Experts of a small language model: width 128, 96 squared ReLU neurons an expert.
Below are experts of layer 9 (counted from 0) of a mixture-of-experts language model. Rows are named router (the router's row for the expert), up (a neuron's input weights, with its number) and show model dimensions 0-127. Each number is 128 + 32 x the weight over its row's rms, rounded and kept within 0 to 255. Numbers have three digits each.
After each expert's rows: "gets" lists some tokens that make up at least twice as much of what it gets as of all text. This comes from a sample of Wikipedia text that the model never trained on. Tokens count by the router's weight.

# expert 66
router:139100141086058095096123121163114098129152178092110112166089163165138086061125087160102077107103071150109082133187078116143152147179139147107184119179144137182194151146063134107130110112069106154177091135100112104146155146139135160099099131175140140187174120104148136127166120160083097141130098161120142085150145151136130087122125176136159145084106104177147106160128053094127120167174
up12:114160103140147091135111181132123148138154138177122071161089112093112084132177099142086121076104155155149156085100129131130112211140121092159153146082125126073136128129157161123121157199112119145146107171101086150203040118153153118092142133105226083114138175072130141110111157161103147125118148190111077089155131137192156172118116080157120102156143186127156123151138142162118086124137
gets: " J", "|", " Y", " W", " F", "=="

# expert 88
router:102182131145160121075106154128173130109165171072172108137170085096106097172136107132099131159109119140175117137109136100062089091107133035134146086162142120064121138173081105144161117101102164146079158160076083158122125102179137157072210130157154173135137140092127079101119112133130146109181153147153119135127140120081118081057121176122145133129075120190127131153178149114157133094145
up0:150127166148111153148108117177183181210117097127082103143105123123152056116133112156127143096083093093125123174089101129128102152229091142146165137173119097117081154101134073154129157152116121104109110124104125105153076140096128124069173097079101123097101122138146157144124103140113140093133167070094122155106108169106117120127090143074160183062205109084124149191094126087097128092138
gets: " M", "\n", " B", ":", "\n\n", ".\n\n"

# expert 72
router:119190125142101182133098184209144122108067088111094088124135133137138094091137183155108078134094177111122112154196144116094055109125073130147177171159161137117142142147155166165148151135107174131131157131166094092165085136160114113192158132176117136108112117126107085135104152095113106108069132092140140110207083081131180112119082156165089104156148097154104155140122146087184161110130
up0:162053151093068114099136105109086111118145144073118105125143138073138116169136156075165142076148121093131096144171119085131122186140090137106114089133128166060145140089140075140153107094146123144141158130136112135146128126144114074161173104143171120172164102120136113196164175100104069133145098077168152165162063144155126149098141119020065124123146152125150139106118073103153129184158
gets: "-", " m", " ", " M", "|", "M"

# expert 38
router:148120125140162128103177148187099177124132169126111169128117136136132096160180146184158143054132143127140122140068107094100063145147145100165106112133114120105148133121128098189115154129142131132124114102132147099221107148159136119152097137122190141189071113125101144149117129086139097148136122139097080135086106175098118092095136056154103130188194168187133075121062191186150104091149
up0:120166125145125086131141094127129136155120106156188167162169098132169125100076124144170064111116168138196211121143115158174133097131083093122119090104166145136146096112133092092134158120076161134137102085108149075152135073061052091122140151118164146082102105135159137092095159074094114139078139087114123097143117080143112072103101151123152162120091080127134137106156122054109120179063
gets: " of", " to", " by", " in", " with", " for"

# expert 31
router:110144154141112131173143127157094140175112136109145128090165199115113146121108094147109141189127109162090078164196198164171093176105105119096120156100143171167148170147170095149166200129132136093162134126101131129093164125149096149092106139179085086066097110068130082181158115165122141132147105145068158127180126097123099107168142187111091070123119142106094134123139094070166106175147
up12:034079094175060104153131166129132077129201066118083161135173126129126082102158162136158115106102105137122102144149079103133144123113103162155156095063128121107138079126185108163088187153169134151157105139122097106150109109057178101083097134090096125143175138076167132160122116120106164105112136088160116146131157196173096133150113093119090129179113101155125097092117160153167133160150
gets: " |", "|", " l", " m", " Team", "id"

# expert 33
router:164110108095130133133097120181161131142126161129119140099199172131094135077149126164117167162084167098080140145146116118122055123159162183160141172104177146104180140109117065118128088160085113175170110106114081092136085124089097167182140103141113131106084075047110170121112105094146125081098144156175159149118139203131186137167104170127126097086114115127091132173135113127113145080075
up0:105119148136090109103101130152100173145143102136142148128160102150123098100160157161168192108131010123130100178094114140139121135135132138163182164109106122113156085127079107175075096143142188158167110098118169094184111149066108086149121098169103091154156129140092125159132140141101206109150148094141079146145166118153151092158150134117156118077139168133102093113226086110101185110154
gets: ".", " W", " w", " th", " wh", " loc"

# expert 52
router:128119200136076194109125146092077145137111113125113064200124117136183133135122122117129082149075149149174113107112098131102069134106110136125123169145150096155167093136097075104174146118123141103151159090091164110138134127105091144117135139069136151137117113068152097112095154062121117119101184133137064141194096069143141140125112168147132195075164053112158150147094129073096130164183
up0:104125172170091132121138125107094095171144165119178107163129189122129136090163125195143131089154129119093161121107076113139143136113153167126151160092135139085061002116179176130093116136132098101140167126155134066091109157100191174083150086070124116153166162146142155122175143095147122112129134108092141163151108171085052097138150121175123141154145161080131127166112148123093098101104
gets: " R", " N", "n", " M", " r", " Te"

# expert 0
router:108089183187154079140173101147106152084132144135128100160148152158094119102154086109165093177135126197169110092171160152130085189114094129102085172143100109068115120177151120095137134108101088173158143149109140109153142115187134091128200168147162128153138105079112116137180178114119180138103116118097141160146155084138118128086097141104121132180111180157143172116153136117115068168221
up12:161062144109126160068095112132089096124137121071066163090099148105153120079164090114168138144132165148157130111108144145072178124073128186136146065148153133126138155141127092154109050145141105191099127095137132150103174100129099158085079159151144136104141099088129148100077117130135098136119115182124190134147157141096131148163155080087136157141134144122126090139040218079103126092145
gets: "|", " |", "-", "\n", ";", " the"

# expert 92
router:150098139159149168086138119113167148185100133144122115169158110191098175076105163087132167094130121149113119103085179120143164183120154137102159134129168154134087075159112142114160154123153048122179079156129111165173159188149087158131138112109108102068134149182070123145152148136172075132138122154067119131135103157113116167181114106050073147111129127104148156082169091080094121089151
up0:173140150134116164075123115110169107112144105139085194124156151120103136121136128142152151101150103128153102112158164182111133119128238178097174100127162128155122139072167080148099158157133073130121138182146091128185185113130096138142118129120075098163093097131115076115116119084105157126190097098140086174109118158085089113152159118098090122086110164192130096127082189114167079180089
gets: "0", "1", "9", "2", "8", "6"

# expert 71
router:135149098143114124121092107107161134067071078104130095144134151066139152098104156175136170088108161091184110107081102143096156097123113083126190096125121188104148124104133088079154193142106139139121096124149098169139118132093182126113204099110098128141150187177125095136174163111122097093096102086129137130135109136133170189066078101107133157106155071090160068181083123126130088087129
up0:155153102159138098120154111131167061081164140086146140093120095136087111130162123127129104141160128139111104103134141128097146122132123165135148149177175096100153096117127146108103101077184112105146137111157173136140088165206136125133167159130139087089151096129190116135114177104081071171101111139157082109088131186119144140244132080109135104228157166123131138064117139155167124160181
gets: "9", "1", "0", "8", "7", "6"

# expert 6
router:196118171156078149140092110179153128172095081123116116130072138108134127116130134136154151225120152093159123155130181091184111083091093105093106135109122115130115129087110171122138080086080137110135110113164042128122117133172154130167167145144203137153119145044133130098121143125156108120088109100178158088109081155122091117154140182188081165092136166161105113076107157116149088131134
up0:171103050132105121103094123158085102077165134097191118100170071066159127156177086157150168142100129164111170113152118152100125198108100157112141164151140120131118181107102076165062172141106113126126108126156125124139164109121163089112117150113153113109133100192197143156228141138161127116100095047122139100082118159091122115079098111135102142106162094156172110103140141113131138152164
gets: " t", " T", " b", " d", " m", " B"

# expert 27
router:136132072176118110104093180151178066085094092157107117108119125156139171107125182158110096125107176116074103085080094146117120080185124184138144116078206089139131127109103105137116120068134096142204138177110098176166089103117117077135166144138128140132141137102101157117094152105116138133091116133152127139137049150126129172082065167161123123107115071103136164125124128193190150099144
up0:106153131137072146114080083095117128168191098123104101055052078154117116122141111112143131141127131089106080157136138170107085127103136162135161134125113127074158082128153149143111141116078177099135128114101192088096194106095146163153103150096142137120122170138131158141133143122146086069143089158121084094065071148175129046099152128147165128135202122092107090088128178086126121136189
gets: " ", "1", "\n", ".", " (", ")\n"

# expert 75
router:093169121156189133161171068106132118109092144195108079154140131134092171147114133144140067119137131134136184122110149139130119129125123113115101094131165191127047111170056102155127156091105121165095187173117131157136120112100148106136106171076131132171165132177139168114116167139154081164105147142104079105139127114123101105060072085161175206118086143119158163108165078178095121164144
up0:154120114189087125126139085169127110116126145143134143150144117154152119094154093104091163073089135132058172123124124127118199102065170176174173210106127142156115068124121182135168135116093073158160110130128132132152108159123183132174102093081158054058193154118156060126159144163117087129093130114138130128101147165161163162134129100116080114160172153119087167111161097116121132150149
gets: " |", " |\n", ";", "\n", ")\n", ":"

# expert 87
router:151132117106156167081143095090139111086122056134146110154177110153104077085114172135127181189155098101138206109070089132144202168148123119157175106121126105136134147150119104124182105125154103210125116147158106124123160111123172145103196148149115130132158102104162114105124154124133127132100136145080125168096172207110150201081100118112151114171113118132077133082127162167103158065085
up0:146100156158119119072121110186100156085129174058109132113144164130155132160149126155206184100130201118146119214138104133091134103161131073136113105117096129166140079127197123127134087128142053156123068132157207152151067101088155111154156108163116151140120153117171148104142133082070140110108161135170167133141132156095121143093148059123107148125083110101131099097101107073127141127112
gets: "2", "0", "1", "9", "3", "5"

# expert 81
router:118159080130154132141116157116121088104110145111184190149168143105147131136092166118106059113079150122143166074172186100148118194156127124150110138084114134187048145101087141121087106151142129161101124115113188157133104069114087112118203102133129137148106092082102159089122140098126180163120115157127127059168135142094133164154128141081073151187092092123125140168158193116129072100111
up0:099142128115129156148054179125192151093120140191102147115056142112168049134176120138088177120155170104122082151148135167090097148098122125156130109123129101085137127095188124175126084173074119182128123131143154088080125103147115102161122074081144117178080167117143173115137095147175119029138106155144127114137128138138197075128155149134183092118142126107117106104084092144155140123119
gets: " (", " \"", "-", " I", "\n", "/"

# expert 78
router:119151139069084082151113115107100147148140127124143181178128132199105173095124122148153128118077188197147071141146140083129168161123106177142120133113106119182166151124121132086112105128162155201163150082142182136099115092149175095192081202132126139106154154119096171135137173146114088143109123126110205145150096112092085117171146143150095156117135094179165078145091079155163097120134
up12:155129111094133056059181151156129084096116079134153099184118169173091097115147135122179195093187131109155118201146106112116119114104108147103122082153092113150094112076147152088089122102107117115113130133108153152125090144128119152161113161141197064095103095071111121100131103142115175166121143134110112131099103146134111060139119154171086114095141125184177106078136197098050118137135
gets: " T", " sc", " Sh", " out", " U", " Sc"

# expert 3
router:128105180099121111088040165073174157197185134153152145153144080138127166108136126160132145120115107121102130150214150131063108133148123113144135101155159104124129170188086101126107169100098089089076153069149116072155173170115084092106117166133138120125128096117141078121109086166081061154168149114118105157179129131182089179178141112179087123116113149144132110091106145122130130121092
up0:134077136122073167098144092152142090085088106099195097169109124186133167151144127134140125101104128130150046136126140108126117136118191166149204161085125084163187143138139102131115208106108109135100127136147068180153145155133117143139106139161125078135076115106107116130176167145133093126114133130100087153036064063087124136105100090147112088113147108123113164105117128136109214136141
gets: " R", " r", " te", " pro", "e", " j"

# expert 35
router:078134151170134102161115097121142138122115092215128144153157098129122147141131072075148072099113132218188112103118125137125079147146125096121139130126081120079094155124140061074098134104137152107103158158079186117088124129195092112083138114100090105157132154164141068116123110165119197132089118176127139069113097114067162100092164143148178078132106088132092113172089150116132104148150
up0:073105066145119136126123168178175155097138114125158131059124138165132146134131130089147131154176094157165104196169125074149115161165131170152128133154149112132095131140130095109106114148145175174170124066138152063132100104126122120110105183125126050137090086081113147153120134046156133124181178054150129154100069113132138106090176136090135155155136126115140077179140094068138078153139
gets: " |", " ", " |\n", " Can", "\n", "ia"

# expert 28
router:115143109159034070099086109135101080169171113115186131173070153115123176148111142096124097158140079161171089111171063101135197126125102126121151114160118182123154169149127130122083112135076149106143168099127137118149139136178135137080226139134119147112163128129109154074158082116096140143136122118171142185081136123122193095092177164171137085136121089155146080177120122127135129145130
up0:098111033165099074164129111114113071116158161158184097119117152150124115125136163110064160077166114136132146129128130143149120146113181124164171170109156171149127118099099142091076141148147125154104153146136175082174119082135206101182095188108100131144169131116096119127077146163170099137173107084166191153139089112120135138120150120135126071130130120144179143150142088172084168141212
gets: " K", " O", " S", " B", " D", " N"

# expert 62
router:072152141153152167104140190078102149131114076167061109137175176139140181116134155146111107108168105118118144143164138118081068180124109088127126120145135145133143160106082123128141067083148144159190135166094114124119135105111126121112154140172080109079144184154112098117081109097162194101109167121199172139128102100137170151159148151130138098084129091058120192062184164103115113124165
up0:094096130128147151086125078232141096195134090060108163176122100156118118125150130166150152121116127148103136120122131077177151105074152091142131132132110101114160084147162082104108117160124094109145137195109158178142136148177133087137154098137103131140153138111116103137141073137067146087110120083113083186117019148160156092127076135068137161122157140170126166142126130104085168083131
gets: " ", "\n", "-", "0", " |", ";"

# expert 73
router:078113120131188205090146065163166117110093128127157165151131185155110140159109128139152111130120122090118203076100086112082164142104115156169133095150112099121174109137100153107134086125186130059097088127167098158173143148071174163107191094136173154145121119131112183114098161104111131164119162148139149127129137114038112133124094113133131121180189164128131144149114176182152106084172
up0:111136126184169127104116111054150121145093153138118146088102083051145113141137131172115120127049124096127115100133152158133124176170138187112173081159114081172105129104167130136108191143150134161133136120152123158143102180176088146120135077086139143158123116120086195113205162165105145205109073132145132160118187108177117137179115100105162101057122128129108112154156073122158109117157
gets: " ", "1", "2", " for", " of", " by"

# expert 45
router:120142128145077114214138123139098132106206076128149082127119159082147167129116169121127103133105161204165066115166126173122170146104182125165163075160123173122117126166158121116089110106090149141149091132083186097125163168172178072072125147152053120131181099123127086113165149157112138170138089145144120128140127090128112125143137147157161116089144079140124074135082130087147167124189
up0:098100090162107147136125122180163162112162132082145167062119151112093071107132086089154087113137137159145120141181095115129098155105148094175115102110090113157060090098171133156144167083126128167119172116088157146102088178123059080133169165149140071119135145079171109138142160123084164103137133067107059192111067090105152155111097130096104080137128119081138148133107181154166091131140
gets: " L", "l", " l", " o", "i", " is"